Below are experts of layer 9 (counted from 0) of a mixture-of-experts language model. Rows are named router (the router's row for the expert), up (a neuron's input weights, with its number) and show model dimensions 0-95. Each number is 128 + 24 x the weight over its row's rms, rounded and kept within 0 to 255.
After each expert's rows: "comes after" lists some tokens at least twice as common just before its tokens as in all text; "gets" lists some tokens that make up at least twice as much of what it gets as of all text. This comes from a sample of Wikipedia text that the model never trained on. Tokens count by the router's weight.

# expert 24
router [ 76 120 138 133 147 124 130 163 156 143 121 145 165 143 148  98  97 109 100 143  89 141 163 137 128 119  99 123 152 150 114 121  99 102 179 148 109 122  94 124 144 112 108  93 112 137  78 111 128 103 131 161 155 174 126 117 169  92 129  90 150  87 183 120 110 109 117  92 116 125 163 128 123  95 114 127 139 120 115 112 168 129 149 115 130 139 117 137 146 164 140 140 174 135 160 139]
up0 [134  88 146 121 157 156 129 102 145 141 127 118 120 112 131 130 136 127 135  86 116 144 137 114  74  92 156 106  99 148 127 144  63 134 117  89 117 112 133 132 161 120 137  92 141 104 102 140 137 150 117 147 103 123 134  44 156 161 124 156 120 147 119 140 130 119 114  72 118  93  68 116 112 162 144 121 134 140 134 166 113 116 152 147  89 148 144 113  99 107 129 126 134 113 124  96]
comes after: " |", ",", ":", "-", " by", " of"
gets: " Al", " de", " Le", " El", " San", " La"

# expert 3
router [128 103 146  98 108 135 171 184 148  93 134 129 117 152 166  94 103 125 104 131  99 122 157 141 107 133 100 112 155 133 108 150 143 103 116 165 110 115  80 128 125 116 119 157 105 141 138 167  99  91 127 147 156 147 133  97 136 120 127 122 168 121 125 102 104 141  89 124  71 161 167 124 125 129 128 105 129 133 103 130 157 115 145 122 146 159 168 121 100 166 179 100 141 114 161 147]
up0 [175 150 127 149 167 108  82  95 162 122 135 125 174  71  57 111 119 142 124 139 157  94 111 131 121  96 113 126  74 159 142 146 132 107 119 138 134  97 133 113 158 116 111 127 138 126 126 145 139 139 116 110 125  75 100 159 150 103 111  97 120 143 134 142 157 158 107 164 118 117 108 125 108 112 150 148 138 118 102 126 131 165 113 151 107 142 131 146  99 145 144 102  89 148  96 145]
comes after: "\n", "-", "|", " information", " Class", " Order"
gets: "-", "\n", " Sub"

# expert 31
router [100 122 129 111 159 151 131 116 105 106 161 128 155 121 149  99  96 150 114  86 125 104 152 127 126 148 116 122 130 126 107 164 134  71 102 149  92  95  83 109 143 129 113 133 114 148 159 115 128  95 156 137 161 167 104 103 122 144 104 105 153 128 134 123 136 162 116 133 150 138 135 124 109  71  98 102 171 109 120 170 139 106 144 120 154 109 166 114 151 149 180 119 145  77 147 146]
up0 [128 140 180  95 122 137 166 124 135 135 165 113 135 140 150  95 137 129 135 115 131 140 184 164 162 139 130 134 158 120 121 137 148 140 101 143 153 137 142 118 138 153 114 137 121 139 128 180 153 130 197 140 168  62  94 139 101 142 133 149 172 119 157 143 141 150 130 180 113 168 137 138 111 119 109 132 111 158 121 129 134 110 156 112 153 136 135 100 113 114 159 142 133  72 106 127]
comes after: " the", " a", " and", " an", " cl", " to"
gets: " p", "up", " man", "ap", " end", " part"

# expert 19
router [ 91 113 152 124 142 148 152 140 147 136 146 158 157 146 157  90 114 139 115 114 104 116 129 145  99 162 100 116 135 135  96 154 118 112 146 152  72 115  90 100 151  98 115 125 150 139 121 131 108 112  78 141 140 154 107 116 138 120 116 112 149 116 157  87 111 146  98 113 119 141 161  91 117  98 139  80 161 112 146 102 147 138 145  80 143 117 164  98 112 189 159 115 168 111 123 126]
up0 [119 129 193 138 138 134 130 161 111 133 144  84  89 135 102 152 124 159 129 104  70 122 155 141 126 105 139 100 112 168 160 138 105 134 153 139 156 157 152 109  61 153 112 148 109 127 175 172 120 130 156 120 134 150 106 123 141 132  82 105  96 123 135 154 144 128  82 119 133 112 145 131 147 104 151 138 112 127 110 129 188 113 140 127 126 103  93 110 149 130 138 112 145 113 127 155]
comes after: "\n", " the", ";", " (", " The", ":"
gets: "|", " 0", ".", " over", " and", " el"

# expert 57
router [117 102 154 135 139 155 160 156 178 127 153 166 175 128 133 112 128 142 104 110  89  68 152 140 118 138  74 100 159 188 142 154 134 136 158 129 119 111 105 123 136 109 114 161 143 123  87 151 138 122 103 134 115 133 126 116 138 125  88 111 146  90 131  74 115 130 123 119  98 140 122 105  92 103 138 116 145  90 142 121 140 139 151 121 145 140 171  95 149 142 138  79 133 109 129 130]
up0 [141 174 121 127 134  64 108 134 135 154 136  78 144  92 147 107 146 153 131 133 109 102 122 115  93 197 110 130 110 129  90 147 155 107 152 155 158 145 153 119 142 172 172 132  79 113 163 144 156 134 137 123 120 147 117 133 124 105 108 148 118 123 138 141 116 102 127  99 177 124 137 132 153 123 118  93 153 105 157 134 163  84 125 105 145 122 162 131 109 120 150 124 102 132 163 141]
comes after: " 0", "  ", "%", "0", " 1", "1"
gets: " |", "|", ";"

# expert 13
router [ 91 113 153 124 143 149 153 141 147 137 147 159 158 147 158  91 114 140 115 114 105 117 130 146 100 162 101 117 136 136  97 155 119 112 147 152  73 116  90 101 152  99 116 126 150 140 122 132 109 113  79 141 140 155 107 116 139 120 117 113 150 117 157  88 112 147  98 113 120 142 161  92 118  98 140  81 162 112 147 102 148 139 146  81 144 118 165  99 113 190 160 116 168 112 124 127]
up0 [129 136 145 133 167 112 141 132 153  86 112 135 124  92  80 116 153  96 102 130 102 149 112 158  98 129 112 116 138 186 119 144 109  89  84 108 112 101 133 104 117 140 123 112 136 137 170  80  81 125 115 131 144 119 130 104 121 161 106  93 124 142  89 121 104 118 120  93 142 109 100 115 105 114 126 164 111  96 138 119 122 128 107 164 129 101 133 100 108 130  91  66 113 143  87 138]
comes after: "|", " |", ")", " Bl", " $", "0"
gets: "-", ")", ".", "\n", " over", " e"

# expert 35
router [ 91 113 153 124 142 149 153 140 147 137 147 159 157 147 158  90 114 140 115 114 105 117 130 146 100 162 101 117 136 136  97 154 119 112 147 152  73 115  90 100 152  99 116 126 150 140 122 132 109 113  79 141 140 155 107 116 139 120 116 113 150 117 157  87 111 147  98 113 120 142 161  92 118  98 140  81 162 112 146 102 148 139 145  80 144 118 164  99 113 190 159 116 168 112 124 126]
up0 [157  94 167 131 167 125 148 124 105 112 133 116 132 108 102 106 124 123 115 131 149 118 152 164 133 105 114 142 129 118 172 150 132 144 144 161 139 127 144 165 123 131 141  98 127 162 114 110 133 130  99  75 162 105 117 131  95  96 146 120 176 147 111 116 141 154 115 144 196 127 164 161 144 138 112 112 121 100 144 127 139 133 171 186 139 179 151 125  85 126 104 133 128  83 106 132]
comes after: "\n", "–", " |", ":", "-", " Pld"
gets: "|", " 0", "0", " ge", " |", " There"